config.toml
n_layer = 12
d_model = 96
n_experts = 48
experts_per_token = 2
d_expert = 96
d_shared_expert = 0
activation = "swiglu"
moe_layers = [1, 2, 3, 4, 5, 6, 7, 8, 9, 10, 11]
router_score = "softmax"
normalize_top_k = false
routed_scale = 4.9
balance_loss = 0.0105
balance_bias = false
init_std_router = 0.0127
lr_router = 0.000975
n_head = 3
n_kv_head = 1
head_dim = 32
vocab_size = 16384
norm = "rmsnorm"
norm_place = "pre"
norm_eps = 1e-06
positions = "rope"
rope_base = 10000.0
rope_fraction = 0.75
qk_norm = true
attn_scale = 0.177
tie_embeddings = true
parallel_block = true
init = "uniform"
init_std_qkv = 0.0524
init_std_o = 0.0524
init_std_up = 0.0524
init_std_down = 0.0
optimizer = "soap_variant"
lr = 0.00954
beta1 = 0.95
beta2 = 0.99
weight_decay = 0.0096
lr_head = 0.0117
grad_clip = 1.0
warmup_steps = 50
schedule = "wsd"
decay_fraction = 0.839
decay_shape = "square"
final_lr_fraction = 0.02
batch_tokens = [16384, 32768]
seq_len = 1024
doc_mask = true
z_loss = 1e-05
train_tokens = 248900000
steps = 10612
dataset = "wikipedia_en"
Below are experts of layer 6 (counted from 0) of a mixture-of-experts language model. Rows are named router (the router's row for the expert), down (a neuron's output weights, with its number) and show model dimensions 32-63. Each number is 128 + 32 x the weight over its row's rms, rounded and kept within 0 to 255.
Before each expert's rows: a language model's description of what the expert responds to. This comes from a sample of Wikipedia text that the model never trained on.

# expert 19
What it handles: Name-initial capitals. Capital first pieces of proper names and taxon authors, like Sw in Swinhoe and Se in Seale, plus words like human, patient.
router [121 104  93 130 139 170 167  99 133 148 146 157  91 158 115 129 160 107 169 169 123 127 160 174 107  90  93 127 172 112 158 130]
down0 [156 149 166 102 160 156 169 164 147  84  94 173 123 185 147 125 142 106 166 107 150 174 155 158 107 149  92 124 123 163 154 128]
down1 [152 190 190 129  80 169 105 110 136 118 137 166 110 136 142  87 142 166 103  93 139 178 137 122 130 186  98 103 125  89 129 176]
down2 [131 111 140  97  74  99  37 125 154 106 160 115 109  93 133 106 112 112 184 109 107 142  74 165 139 102 147 103 123 169 156 135]
down3 [153 123  89 105 125 157 115 140 120  72 157 170 161 153 104 173 163  86  99 140 128 135 116 168 193 132 119 179 142 129 144 109]
down4 [120 162 163 138 151 157 153 195 108  53 118 122 141 128 171 139 158 173 128 186 168 153 109  91 125  99 112 103 142 152 162 188]
down5 [120 154 204 156  82 152 134 170 158 170 128 172 150 154  87 161 117  74  53 110 151 116 157 139 157  84 203 147  90 122  96 153]
down6 [159 149  89 185 109 141  95 205 140 104 160 111 112 110 118 161 127 138  67 159  68  91 152  94 148 125 139 125 113 154 142 103]
down7 [134 132 155 132 100 165 113  99 157 172 111 109 127 151 117 117 112 173 142 181 154 190 128  89 144 150 132  94 161 137 118 149]
down8 [143 140  58 192  83 154 144 102  86  90 129 157 135 114 126 123 158 152 147 135 101 148 125 151 142  82 112 124  95 139 136  99]
down9 [139 195 128 153 162 183 117 100 149 120 158 177 138  99 120 160 158  70 198 124 130 159 145  79 199 165 108 190 140 106 129  97]
down10 [144  66 141 122 169 114  96 113 134  67 127 105  99 108  99 135  71 135 128 105 120 186 140 127 137  89 138  92 117  87 201 121]
down11 [152 185 103 109 104 188  95 159 136 104 169 104 145 115 125 107 116 120 124 134 102 102 141 114  83 157 151 194 122 137 112 157]
down12 [100 138 142 131 120 114 124 109 127 189 107 165 202 168  98 150 134 116 166 112 125 109 166 103 133 127 119 110 192 110 180 105]
down13 [141  71 142 115 167 134 147 104  93 124 111 120  92 169 176 154 136 115 115 166 119 131 110 150 157 127 131 146  86  60 124 113]
down14 [134 111 132  89 129 137 159 188  99 102 150 165 106 112 150 119 106  85 135 109  91 153 156 143 166 112  89 134 148  67 196 123]
down15 [ 97 131  67 187 116 123 164 101 135 150 119 183 160 141 136 135 135  75 168 140 154 149 156 130  88 123 206 137 103 161 181 165]
down16 [189 154 175  81 134 112 153  73 122 128 107 143 148 117 128 109 103 173 143 152  79  89 150 119 112  72 119 154 126 150  94 162]
down17 [141 166  66 129 189  99 168 150 106 151 140 102  98 129  84 124 113  91 123 120 106  75 128 147 122  88 134  99 129 133 163 126]
down18 [117 213 129 146 146 125 160 171 168 159 144 115 148 145 122 152  83  96  98 169 177  85  99 168 133 174 147  87 143 213 154  98]
down19 [179 157 136 165 128 129  89 100 107  82 178  99 141  91 154 117 128 159 149 146 120 105  92 133  87 157 112 162 111  91 116  27]
down20 [ 92 113 108 177  96 150 160 137  30 182 121 109 164  62 169 149 107 114 178  82 141 134 150 165 135  62  82 146 170 144 135 146]
down21 [152 151 114  28 113 185  80  77 108  79 157  61 185 108 122 147 143 157 160 134  86 115 138 153 165 126  72 174 133 120 189 132]
down22 [164 127  93  79 141 147 111 164 206 138 113  90 159 137 162 106 155 108 188 168 183 134 138 123  69 128 131 126 129 163 103 130]
down23 [120 170 122 117 125  92 138 146  97 111  95 119 160 171  92 130 132  94 171 116  84 120  74 152 104 147 137 129  97 109 129 105]
down24 [155 157  72 143 110 147 107 111 211 122 107 129 110  85 132 121 145 118 182 142 161 134  84 146 191 105 116  92 136 147 119  94]
down25 [130 111 107 155 133 141 158 112 156  92 148 101 126 157 146 185 132 116 156 119 187 133 122 100 104 119  57 111 128 152 150 142]
down26 [105 105 129 112 166 118 107  79 100 155 138 140 113  99 123 164 118 141 104 150 134 131 206 182 143 198 130 129  89 130 118  92]
down27 [ 93 111 133 147 103 140 156 151 134 139  42 129 111 118 122 149  91 125 111 135 115 128 108 127 101 106  78  94 213  88  94 133]
down28 [101  74 154 141  76 110 137 130 105 130 141 137 110 123 108 125 125  74 220 184  97 178 142 154 126  86 133 140  81 119 139 102]
down29 [165  91 169  75 115  96 190 107 116 125 108 143 144  62 103 139 136 149 161 141  34 194 127 156 139  83 184 135 112 134 164 143]
down30 [118 123 109  68 111  77 134 125 108 137 159 126 130 156 102 146 128 130 136 183 143  90 127 126 132 107 102 146 161 117 164  90]
down31 [116 113 164  96 147 119  88  94 102 126 144 148 182  49 158 122 155 125  89 127 101 147 120 113 126 146 119 177  66 139 103  93]
down32 [116 110  79 150  75 108 162 142 150 186 135  47 117 115 159 126  97 153 106 101 132 153 133  79 147 101  96 161 128 145  72 114]
down33 [115  87 102 172 135 121  79 162  97 128 102  92 112 146 120  79 127 134 176 130 137 159 138 128 131 111 196 107 177 138 177 143]
down34 [190  96 154 105 135 137 148 112 162 145 210 106 132 145 135 168 103 135 107 125 125 107 136 149  72  95 207 125 104  97 121 126]
down35 [ 85  76 170 138 173  92 169  99 145 175 130 141 147 165 127 127 172 182 129 134 138 128 138 202  92 140 141 155 135 138 134 138]
down36 [107 130 180 186 103 100 146 151 107  67 156 113 109 144 124 138  65 120 152 138 173 207  88  95  80 125 116 141 128 137 160 118]
down37 [113 184 120 174 119 178 150  76 144 176 132 120 203 146  90 174 129 136 134 146 160 138 106 179 148 176 113 125 122 168 161  75]
down38 [117 136 133 139  89 103 170 126 105 161 117  98 210 106 175 128 136 176 121  94 111  73 177 131 142 158 189 152 145 113 166 167]
down39 [ 89 128 196 130 127 132 118  71 123  79 157 125 147 141 146  88 149 171 156 105  88 125  97  89 116 122  84  85  92 141 173 136]
down40 [171 136 130 139 133  88 128  35 132 173  82 112 128 149  87 109  58 100 131 127 121 147 119 134 135  82 154 149 176 151 152 166]
down41 [ 88 119 163 115 180 118  91 137 134  77 144  96 107 120 145 180 141 113 116 131 126 113 174 164  60 116 129 107 110  70 141 119]
down42 [177  55 130 114 211 131 189 152 135 138 116  91 102 142 109 131 176 155 149 132  62 137 158  92 194 117 113 101  65 145 117 134]
down43 [141 113 147 160 147 105 100 165 155 128 114 125 195  87 166  70  88  90 168 116 125 105  97 103 109 112  89 119 126 127  62 112]
down44 [138 173  73 153 101 151 142 183 177 116  85 166 130 150 150 144 169 130 118 185 137 181 167 122 117  35  67 104 162 110 150 142]
down45 [123 101 187 134 160  99 152 117 102 148 128  93 123 205 171 102 136 156  86 110 146 158 114 159 140 169 170 121 100 105 135 104]
down46 [124 137 119 143 176 121 125  84 124  50 138 192 155 146 128 128 103 184 105 100 150 176 130 110 122  85 153 124 132 129 125 145]
down47 [139 123 177 126 149  85 166 115 166  84  95 125 146 155 184 137 125 124 137 152 170  82 104 142 145 130 149 142 132 206 152 106]
down48 [146 174 112 143 160 126 138 121 102  82 117 128 136 132 187 143 103 119 157  99 126 131 145 184 130 143 118 157 120 247  98 114]
down49 [122 135 138  88 138 139 160 127 200 156 135 120  69 124 108  82 166 121 180 121 154  86 129 113 161 125  74  95 121  99  77 168]
down50 [126 100 130 141  99 117 129 107 109 138 113 126 141 219 114 145  85 158  78 106 103  73 152 142 124 166 102 177 161  79 110 120]
down51 [ 93 137 157  85 119 127 158 162 123 124 104 149 168  95 198 133  99  92 139 139 148  76 191 112 114 141 130 154 128 155 192  66]
down52 [137 116  96  91 141  96 100 134 139 131 140 109 118 134  82  59 127 133 176 116 173  82  93 122 137  95 108 148  97 100 173 136]
down53 [ 62 122 143 151 128 100 134 163  79 167 130 135 182 107 182 205 129 134 144 131 117 103 149 119 145 110 119 211  74 143 138 137]
down54 [106 161  83 141 186 182 126 126 135 149 123 153  85 139 107 110 178 157 148 134  79 166 139 101 136 179 168  92 121 146 151  92]
down55 [ 97 125 162 135 154  79 167 146 151 206 134  61 142 160 139 131 153 131 123 157 133 115 177 140  75 143 134 133  70 140 136 185]
down56 [167 109 133 128  81  98 129  81 151 120 119  93 135  59 116 158 125 127 122  88 140 150  99 118 163  67  62  96 145 122 147 119]
down57 [190 144  97 176 151  96 132 121 125 138 133 103 143 157 106 120 122 118  93 116 170 106 157 171 155  94 110 181 130 105 134 106]
down58 [141 125 115 106 113  98 129 157 144 141  96 118 159 143 159  43  99  90 118 166 171 116  96 110  82 126 139 105  78 162 134 139]
down59 [120  70  84 139  40 120 132  63 126 167 134  74 133 156 133 112 121 162 132 121 106 147 144 133 156  82 142  52  95 106 111  93]
down60 [103 161 144 114  79  96 127 158 101 105 124 156  74 145 128 168 111 124 161 161 141 157 115 154 138 164 140 157 173 129  56 121]
down61 [128  86 174  94 126 206 164 218 109 146 134 166 138 126 103 151 131 108 128 130  75 140 119  98 120  83 130  97 182  78  77 125]
down62 [159 126 132 106 114 119 157  78 126  91 161 140 126 134  70  80 136 150 131 125 142 168 103 116  30 142 128 153 174 160 114 133]
down63 [116 143 178 115 135 144 119 131 171  82 156 117 182 164  91 148 135 134 170 163 123 137 105 108 121 122 167 160 123 122 127 101]
down64 [135 124  73  89 126 141 163 138  57 141 114 100 127 112 144 118  88 109 123 169 141 127 139  90  99 104 118 208 162  85  77 139]
down65 [ 97 158 133 190 129 132 153  78 144 127 123  76 135 131 188  96 112 159 140 123  88 117  91  95 155  75 144 152 115 115  87  78]
down66 [167 127 182  83 116 151 160  81 168  91  95 112  64 102 132  87 117 105 177 110 139 156 133 100  56  78 111  79 122 115 120 129]
down67 [136 142 166 133 137 123 166 173 228 118  98 103 100 118  98 163  58 107 112 139 172 118 134 116 153  95 116 142 153  87 158 150]
down68 [157 106 124 139 142 146 148  80 118 145 131 152 133  92 106  90 149 150 117  50 129 105  92 153  71 143 166 177 130  99 125  74]
down69 [114  88  51 105 114 160 161 108  80  90 114  70 102 185 153 111 162 136  76  80 110 133 100 157  30 166 161 184 140 141 125 170]
down70 [112 126 118 145 120 159 124 118  87 153 114  89 138  87 106 119 114  98 129 154 185 131 155 134 146 129 140 158 135 138 141 128]
down71 [122 147 155 110 135 154 132 168 163 145 119 134 134 110 175  57 147 182 149 120 138 125 143 153 128 112  96 137 143 178 106 133]
down72 [103  43 102 150 141 146 171 139  90  86 140 136 165  88 123 167 122 147 183 159 172  84 108 110 154 144 153 101 156 147  80 176]
down73 [110 132 161 114  60 124 149 120 122 114  79 154 117 136 122 117  65 151  99  94  83 163 154 103 145 133  85 121 152  66 144 134]
down74 [ 93 157  83 231 133  99 176  38  65 139 119 150 129  56 130 120 143 120 160 103 129 137 140 103  87 201 146 108 128 118 129 132]
down75 [ 93  97  96 113  82 151  96 129 105  60 156  63 160 120 126  90 153  83 106 162 161 181 136 123  81  97 131 159 137  85 132  94]
down76 [156 123 121  99 102 122 199  96 166 148 102 137  84 147 167 100 189 140 153 164 123  95 108  71  69 131 133 127  99  81 114 132]
down77 [ 92 116 122 113 110 116 112 128 160 143  99 175  86 145 122 143  98  81 132 186 138 155 141 229 170 135 154 117 132  95  70 157]
down78 [107 117 156 174 151 120  71  70 158 141 101 146  89 159 123 119  86 114  81 123 148 158  87  49  86 118 148 143 144 154 131 143]
down79 [139 103  74 139  62 135 120 117 116 138 151 174  91  91 121  95 109  76 107 112 144 161 144 110 164 101  91 152 114  35 127  87]
down80 [ 64 183  64 133 154 145 145 131 133 107 103 114 131  93 122 131 105  77 161 174 141 149 186 112  93 125 179 175  73 127 141 125]
down81 [134 151 131 110 121 126  88 170 152  99  85 105 122 112  76  49 119 145  96 179 185 133 127  98 199 125 147 121 184 100 125 144]
down82 [142  87 143 123 120 102 150 161 102  87 151 129 131  92 108 121 138 153 106 103  37  61 108 158 162 102  95 136 106 170 110 155]
down83 [151  95 135 162 154 176 171 127 157 100 128 103 130  86 102  44 122  83 142 121 110 143 146 160 138 132 103 117 123 112 136  97]
down84 [ 80  61 130 174 148  73 161 115  97  77 107 131 121 108  85 137 144 132 113 137 126 144 141 151 142 189  83 118 113  69  89 151]
down85 [ 88 100 146 155 109 178 152 187 125 148 161 161 123  81 116 139 168 177  93 110 172 113 150 175 136 125 138 114 115  35  55 123]
down86 [108 153 132 128 145 163  53 100 124 134 155 125 141 122 123 129 112 241 140 100 125 175 186  85 142 196 104 132 114 169 116 137]
down87 [ 78 141  81 116 161  82 115 150 100 109 117 160 114 120 169 138  91 135 122 100 104 168 134 178 136 145 155 129 102 189 141 178]
down88 [ 36 116 115  36 174 110  68 135 132 145  87 156  92 149 172 130 142 177 100 175 143 149 129 118 114 123 137 126  98 122 154 162]
down89 [ 93 140 107 140 130  75 134  88 123 130 143 130 137  79 112 207 123 129 111 142 107 197 125 160 100 120 119 121 115 169 114 181]
down90 [164 103 134 147 150 128  60 161  84 113 133  71 120 114 155 132 141 148 145 130 113 146 159 121 163 142 105  95 145 145 121 162]
down91 [ 92 152 100 101 135 176 128 148 151 118 116 124 137  91 127 140  87  60 114 135 127 137 127 145 116 115 161 150 153 162 108 117]
down92 [173 114 176 111  89 115  81 146 117 128 102 118 164 130  90 169 143  57 178 111 167  86 111 149  83 149 108 226 144 120 107 119]
down93 [153 125 173 118 122 104 124 123 114 163 158 135 124 143 145 149 119 133  71  96 136  92 110 151 169  90 111  97 120 120 145 121]
down94 [137 163 137  86 127 180  78 173  91 101 115 117 162 141 108 124 121 151 161 153 117 166 206 113 125 167  89  77 159 113 132 158]
down95 [121 107 110 128 103 124 118 173 109 129 111 107 148 110 122 162 135 125 126 150 125 118  55 195 123  78 110 216 145 117 133  79]

# expert 36
What it handles: Word-start pieces, taxonomy. First syllables of words after a space, such as ro, le, bre, Cro, especially in species names, synonyms and author citations.
router [110 104  99 128 129 170 169 105 139 151 149 150  91 151 124 135 159 111 164 158 132 128 165 175 100  96 100 120 168 110 154 133]
down0 [ 91 179  76  88 113  97 128 102 150 125 162  97 161 143 200 161 141  75  85 163 165 129 125 110 110 171 121 136 139 176 147 120]
down1 [152 105 148  80 108 173 168 193  91 113 115 149 190  95 208 115  97  98 105 137 100 176 157 142 115  83 172 140 167 125 132 105]
down2 [137  89 109 160  71 137  88  85 121 122 116  95 148 122 148  68 132  70 133 127 178 158  71 127 116 147 108 142  59  91 119 131]
down3 [107 107 116 124 135  74 119 121  99 112 191 208 115 109 105  94 100 116 147  97 140 154 176 114 181 120 114 105  87 171 165  96]
down4 [120 149 171 170 131 186 170 169 119 162 153 125 133  88 115 165 130 123 136 125 106 121 161 103 112 142  85 101 148 178 136  68]
down5 [143 160 129 124 158 110 161 148 104 175 145 132 162 163  90 180 128 119 176 153  69 129 131 176 150 135 160 154 153 117 135  56]
down6 [ 90 141  65 125 131 124 107 148 131 164  82  71 166 105 125  62 155 108 139 135 169 121 103 111 156 121  89 136 132 134 147 135]
down7 [ 89 147 164 119  28  87 168 199 103 129 147 163 101  90 112 106  74 109 118 144 155 158 142  67 144 129  77 116 124 145 156  90]
down8 [124 113  88 127 109 111 164  64 136  95 133  97 119 158 100 139 128 101 123 132 151 177 160 143  94  91 116  88 173  93 155 155]
down9 [147 123 168  47  94 193 158 152 138 185 167 179 130  95 146 144 121  82 144 155 184 120 119 147 124 156 149 125 114 138 126 156]
down10 [ 78  88 127 174 114 110 178  55  76 148 101  79 109 152 171 133 101 156 127 142 122 179 129 139 137 181 154 149 150 193 117 144]
down11 [103  96 119 136 178 167  92 121  77  85 109 124 117 130 121  83  80 138 173  94 166 108 129  85 147 146 139 111 102 161 162 160]
down12 [140 158 193 102 101  89 122 175 133  65 114 200 160  79 120 183 185 148 152 141 135 132 163  73 131 138  82  85 122 120 140 172]
down13 [146 180 133 135 181 104 166 135  89 169 150 116 110 138  79 108 101  98  90 124  80 164 154 122 143 106 182 121  91  98 117 134]
down14 [112  94 133 128 138  93 104 102 137 108 126  92 144 151  53 156 107 112 162  89 127 117 174 140 141 167  88 110 114  76  83  96]
down15 [132  97 140 106  87  45 128  98 134 121 184 105 131  82  99 163  96 157 136 133 155 111 125  70 165 122  97 122 118 136 146  98]
down16 [103 114 157 107 152  77 104  77 151 188 129 133 134 168 142 114 148  64 181 119  51  90 113 112 100 124  96 134 101 112 131 124]
down17 [160 123 140  73 169 141  61 120 135  99 152 117 149 104  92  72 123 180 169 200  93 108 121 132 123 136 125 180 102 187 138  96]
down18 [120 140 122 110 163 115  53 176 133 142 166 156  60 109 142 141  98 103 134  78 168 115 100 139 130  88 155 127 132 119  75 154]
down19 [144  75 127 107 170  84 108  97 120 198 167 127 156 117 146 105 146 134  85 139 173  38 125 143 113 163  64 100 154 105  97 195]
down20 [150 167 100 152 144 126  87  77  81 116 130  97  94 101 136 167 113 150 149 135 132 183 114 131 109  98 137 137 121 115  67 159]
down21 [138  99 105  92 117 174 130 160 114 189 123 124 146  86 129 124 103  92 117  95 152 149 113 147 138 152 128 120 169 158  85  98]
down22 [142 152 123 135 109 159 145  96 158 107  80 127 130  77 135  60 120 148 121 136 159 145 130 128 126 127 191 126 172 131 102  99]
down23 [138 148 150 117 106 164 178  91  99 151 135 158 179 141 144 168 131  74 127 132 111 155  51 178 100 173 106 132 135 181 167 136]
down24 [ 98 137  95 121 128 138 172 114 125 132 168 169 156 125 105 129 126  67  93 170 132 114  54 135 123 100 139 106 129 178  80 134]
down25 [ 92  95  95 161 125 110 176 144 139  97 106 134 135 120 118  90 135 106 135 139  57  69  68 110 137 125 125 105 117 166  90 138]
down26 [107 116  97 107 133  91 138  84 142  83 170  48 146 135 156 165  92 134 142 138  68 121 145 131 182  78 166 138 156 194 116 158]
down27 [115 113 170  83 157 110  84 130 113 141 141  74 131 148 116 152 142 159 107 133 159 114 104  77  80 118 145 185 166 155  93  98]
down28 [110 151 136  91 148 124 124 131 141 153  69 172 152  56 134 195 170  78 125 185 131 114 114 125  82 144 121 163 134 109 201 149]
down29 [ 94 119  98 118 102 120 175  72  98 125 122 108 150 124 219  89 105 176 151 125 132 108  92 145 168 141 106 142 155 203  49 177]
down30 [113 146 140 132  45 109 158  59 156 158 171 130 112 122 190 152 142 120 100 123 186 111  85 116 109 145 157 114 141 192 115  93]
down31 [185 130 204  87  67 124 151 107 122 110  90 123  88 159 139  91 121 130 146 113 109 106  89 118 105 104 132 180 167 106 113 106]
down32 [107  92 156 127  57 151 162 160 105 144 140  71 134 135  67 197 132 161 161 113 134 129 154  87 122  75 140 116 163  97  93 165]
down33 [110 127  94  75  73 120 154 137 141  77 128 110 161 108 130 160 112 112 159 106 185  62 130 110 145  97 156 136 148 147 142 107]
down34 [160 163 136 129 113 127  95 175 217 151 127  34 135  98 128 134  98 109 144 134 135 114  98 140 128  88 139 127  74 138 135 122]
down35 [ 78 141 105 184 117 107 117 109  99  83  98 114 128 138 109 134 127 148 140  84  96 140  86 144 156 179 162 173 108 149 104 136]
down36 [ 73 136 114 122  89 125 136 156 111 167 128 162 117 152 126 129 123  69 117  94  71  34 142 106  87 101 123 146  97 136 105 150]
down37 [122 138 138 167 186 119 101 119 108 168 129 120 178 133 126  89 129 144 163 135 163 152 141 136 155 158 136 135 105 146 174 106]
down38 [116 143 133  68 120 103 105 164 128 135 128  95  75 126 163 107 129 110 155 187 143 139 142 120 180  87 145 123 166 126 174 181]
down39 [109 140  54 147 126  90 155 184 101 126 166 104 159 163 147 123  92  97  99 203 146 121 132 120 151 124 106 144 157  75  42 110]
down40 [124 140 122  73  84 172 105 150  92 143 102 165 112 119 155  89 146 134  79 125  98 134 112 111  85 105 119 130 159 115 131  83]
down41 [121 114 141 148 148 174 122  76 189  91 122 138 181 136  99  89 131 103 142 184  69 148  79  90  82 129 109 123  91 124 123 204]
down42 [ 99 119 100 156 153 119 135 127 159  93 130 145 110 185 184 134 150 133 191 126  76 134 126 155 180  62  99 180  56 124 116 172]
down43 [ 45 116 149 112  64 111  95  99 154 167 137 122  93 112 160 112 129 148  92  99 121 161 104 124  46 104 174 126 117 122 120 181]
down44 [131  63 120 103 101 112 152 117 126 141  98 109 118  94 144 101 115 144  96 130 134  79 147 129 101 160 120 109 132 139 142  63]
down45 [150 156 126 142 139 164 125 100 122 131 129  36 137  77 125 115  78 167 138 143 128 165 144 165 131 122 178 139 146 125 149 136]
down46 [112 160 118 103 167  86  84 143 130 104 165 139 177 117 154 133 123 118 119 137  93 192 162 153 147 141 113  89  96  85 157 149]
down47 [144 182 197 156 159 167 132 128 117 154 166 145 129 170 128 106 146 107 181 119  92 154 153 156 144 127 147 158 122 110 125 101]
down48 [165 183 122 163 124  98 170 133 147 146  46 102 148  98 104 148 111 131  94 133 139  76 210 148 152 162 181 140  52 151 111 191]
down49 [137 143 124 140 137 129 163 125 147 134 120  72 149 140 173  93 143 162 101 155 134 113 137 108 165 131  91 125 109  69 160 109]
down50 [158 189 123 140 175  77 124  99 154 133 154 110 141  80 167 113 144 127 165  82 126  96 152 148 162 164 112 169 171 105 147 102]
down51 [138 117  96  97 148  63 138 133 119 109 129  70 116 139 120 141 120 109  91 159 113 130 161 117  66 105  93 110 110 113 116 129]
down52 [ 97 138 152 122 148 147 107 114 162  83 165 180  89  66 174  97 123  85 134 124 157 134  83 161 154 106  61 126 109 180  94 152]
down53 [120 154 111 148  71  69 152 107 139 101 169 112 119 160 119 133 106 181 243  84 125 125 115 110 148 129  80 130 125  93 123 146]
down54 [161 134 217  68 131 113 162  97 145 178 145 112 111  60 159 125 120 120 143 128 110 149 181  99 180 157 120 158 130 115 108 165]
down55 [110 191 126 177 157 103 176 153 175 101 132 164 129 124  68 123 164  98 196 102 119 155 146 139  70 159 145 165 183 212 152 164]
down56 [106 175 153 147 131  92 161 115  82 115  91 142  85 132 109 142 117 116 117  88  89 135 164  58  76 168 149 111 156 117 171 137]
down57 [136 167 132 150 172 124 133 146 153 126 134  97 152 128  88 104  86 114 142 177  81 132 101 159  93 165 169  96  91 151 157 134]
down58 [114  88 127  74 129  81  51 112 195 174 138  85  91 136 146 114  96 149 128 151 121  99 126  67 134  95 149 130 108 164 141  83]
down59 [171 156 144 164 183  86 121 122 163 169 150  76 147 126 196  96 134 110 189 131  96  98 100  89 149 132  80 152 122 134 113 175]
down60 [176 123  69 131 163 122 130 133 117 124 107 108 122 164 207 191  88 176  92  95 152 116 168 130 133 151  74 175 152 136  91 147]
down61 [155  86 108  99 128  88 157 130 178  98 101 157  97 104  97  89 115  89 210 130  78 139 150  91  82 152  91 149 148 143 168 227]
down62 [129 129 168 140 127 142 105  77  77 149 148  80 116 100 109 142 141 111  44  85 109 109  94  74 181 174 140  83 138 180 140 182]
down63 [ 64 162 165 122 111  96 145 149 137 160  94 133 131 116 174 111  79 112 113 117 138 149 141 135 131 138 106 180 145 129 125 144]
down64 [116 123 111 133 144 127 164 174 109 116 115  86 113  94 125  46 113 117 136  96  83 150 118 121 143 136 106 136 104  93 121 129]
down65 [159 109 122 128 108 197 134 125  96 119 142 126 138 139 152 138 150  71 139 122  54 113  92 126  99 130 121 161 123 122 111 142]
down66 [156 120 152 108 175 186 143 199 145  90  97 148 182 162 197 169 100 130 132 165  91 143  92  95  58 109 157 133 161 152 185  67]
down67 [170 108 130 157 111  86 150 127 118 160 101  90 113 138 124 113 140 115 149 128 121 121 119  96 156  88 103 126 219 100 125 108]
down68 [141 175  95 168 113 167 158 100 115  90 176 144 158  98 173  69 125 112 170 135 125  76 128  91 158 121 152 107  96 135  74 144]
down69 [165  97 122 123 181 127 121  79  94  80 160 154  38 154 157  56 107 129 114 160 151  89 106 142 104  96 159 141 122 161 114 161]
down70 [ 77 114  89 106 153 112 136  90 100 147  92 114 175 111 115 124 163 143 160 165 123 181 156 148 149 104 134  98 134 179 132 102]
down71 [177 153 112 194 152 180 110 156 150 139  97 133 111 160 179 125  46 127 133  85 107 135 117  48 163 117 136 138 123 124 116 138]
down72 [ 68 143 132  75 115 138 172 122  95 109 143  61 155 103 132 157 149  84  93 107  64 129 153 158 130 104 128  95 126 109 150  86]
down73 [160 125 170 142 133 150 155 165 127 169 148 158 145 135 121 142 122  88 140 121 139 113 131 138 167  78 172  63 125 115 119 136]
down74 [127 141 140 120 180 100 193 146 144  79 117 108 117 103 108  80  78 154 146 139 115 119 143 100  78 124 103  70 197 127 174 162]
down75 [143 123 116 115  80 112 122  96 125 154 125 112 165  80 174 154 136 175 146 105 116 125 157 147 104 129 170  96  60 180 169 125]
down76 [ 81 116  90  73 106  50  97 129 155 146 154 121 128 141 160 182 133 143 120  99 155 204 122 135 111 149 127 135 122  92 147 171]
down77 [139 153 103 129 147 134 148 211  99 142  87  93 101 128 153 134  50  79 114 135 107 107 102 145 120 106 125 151  38 124 136 170]
down78 [ 94 113 161 109 154 182 140 136 152  99 128  72 169 185 165  95  69  82 126 106  58 146 141 123  96 191 145 141 110  73 166 201]
down79 [ 73 130 125 122 116 135 167  78 133 120  86 128 131 142 196  66 107 162 127 112 111 140  99 157  66 139 114 175  88 174  90 176]
down80 [118 156 100 118 122 156 124 113 160 131 182 161 178 114 166 109 142 100 171 119 136 142 148 117 150 117 141 112 199 163 150 117]
down81 [172  83  61 169 146 127 128 141 121 175 159  94  96 198 142 133 130 100 172 124 170 119 110 141  95 155  99 135 166 108 160  83]
down82 [112 140 171  88 108 117 144 131 167 137 155  91 122 158 172 102 181 138 186 184 152  98 129  89 149  98 148 119 165 126  58 140]
down83 [138 163 102 167 156 139 132 163 151 138 180 150 164 107 133  92 122  90 134 102 153 120 108 134 135 115 125  91 112 113  59 136]
down84 [152 162 107 151 140  86 147 119  95  93 167 116 139 160  88  99 157 109 132 135 120 166  66 151 167 158 109 168 124 126  69 101]
down85 [165 157  81 102  87  86  93 181 134 107 119  82 122 166 137  89 160 132  94 105 155 186 112  77 166 161 128 137 128 107 127 170]
down86 [ 75 149 105 163 111 143 114 127 111  80 134  53  83  71 134 124 149 138 144 192 129 126 129  80 142 134 144  94 153 116  91 120]
down87 [ 27 111 145 132 100 143 167 195 145 138 140 104 100 120 144 121 102 145 107 181 162 111 136 159 136 129 142 153  96 174 109 132]
down88 [101 138 154 122 119  68 119 142 146 121  86 175 138  59 113 103 130 138  72 167  62 140 106  77  84 120 169 134 114 104  94 126]
down89 [140 140 112 106 190 127 133  69 148  72 159 121  98 126 109 151 116  94 139  84 127 205  93  81 145 106 100 144 183 125 103  99]
down90 [129 186 132 129 152 138 131 166  95 107 108 133 172 143 120 141  93  78 111 107 148 112 140 106 101 166 104  96 142 162 131 130]
down91 [130 118 154 106 120  84  93 141  77 189 162 141 162 161 154 137 132 123 186  98 134  75  97 144  77 131 165 108 130 165  98 153]
down92 [ 44 132 110 131  95  59 143 146 112 114 130 177  97 149 108 173 121 104 131 140 114 191 113  93 171 114  68 143 136 157 191  96]
down93 [151  69 143 144 115 131 116  95 125 150 133 120 179 173 150 127 144 159 170 125 119 166 105 146 179 101  74 138 230 184  71  95]
down94 [149 100  80 133  71 143 124 115  62 142 156 128 125 164  88 191 111 118  99 167 120 143 101 111 102 168 137 174  86  92 116 185]
down95 [ 75 124 175 115 128 133 115 122 165  85  74 138 194 191 147 142  82  62 119 150 217 132 129 135 131 118 157 146 113 195 111 108]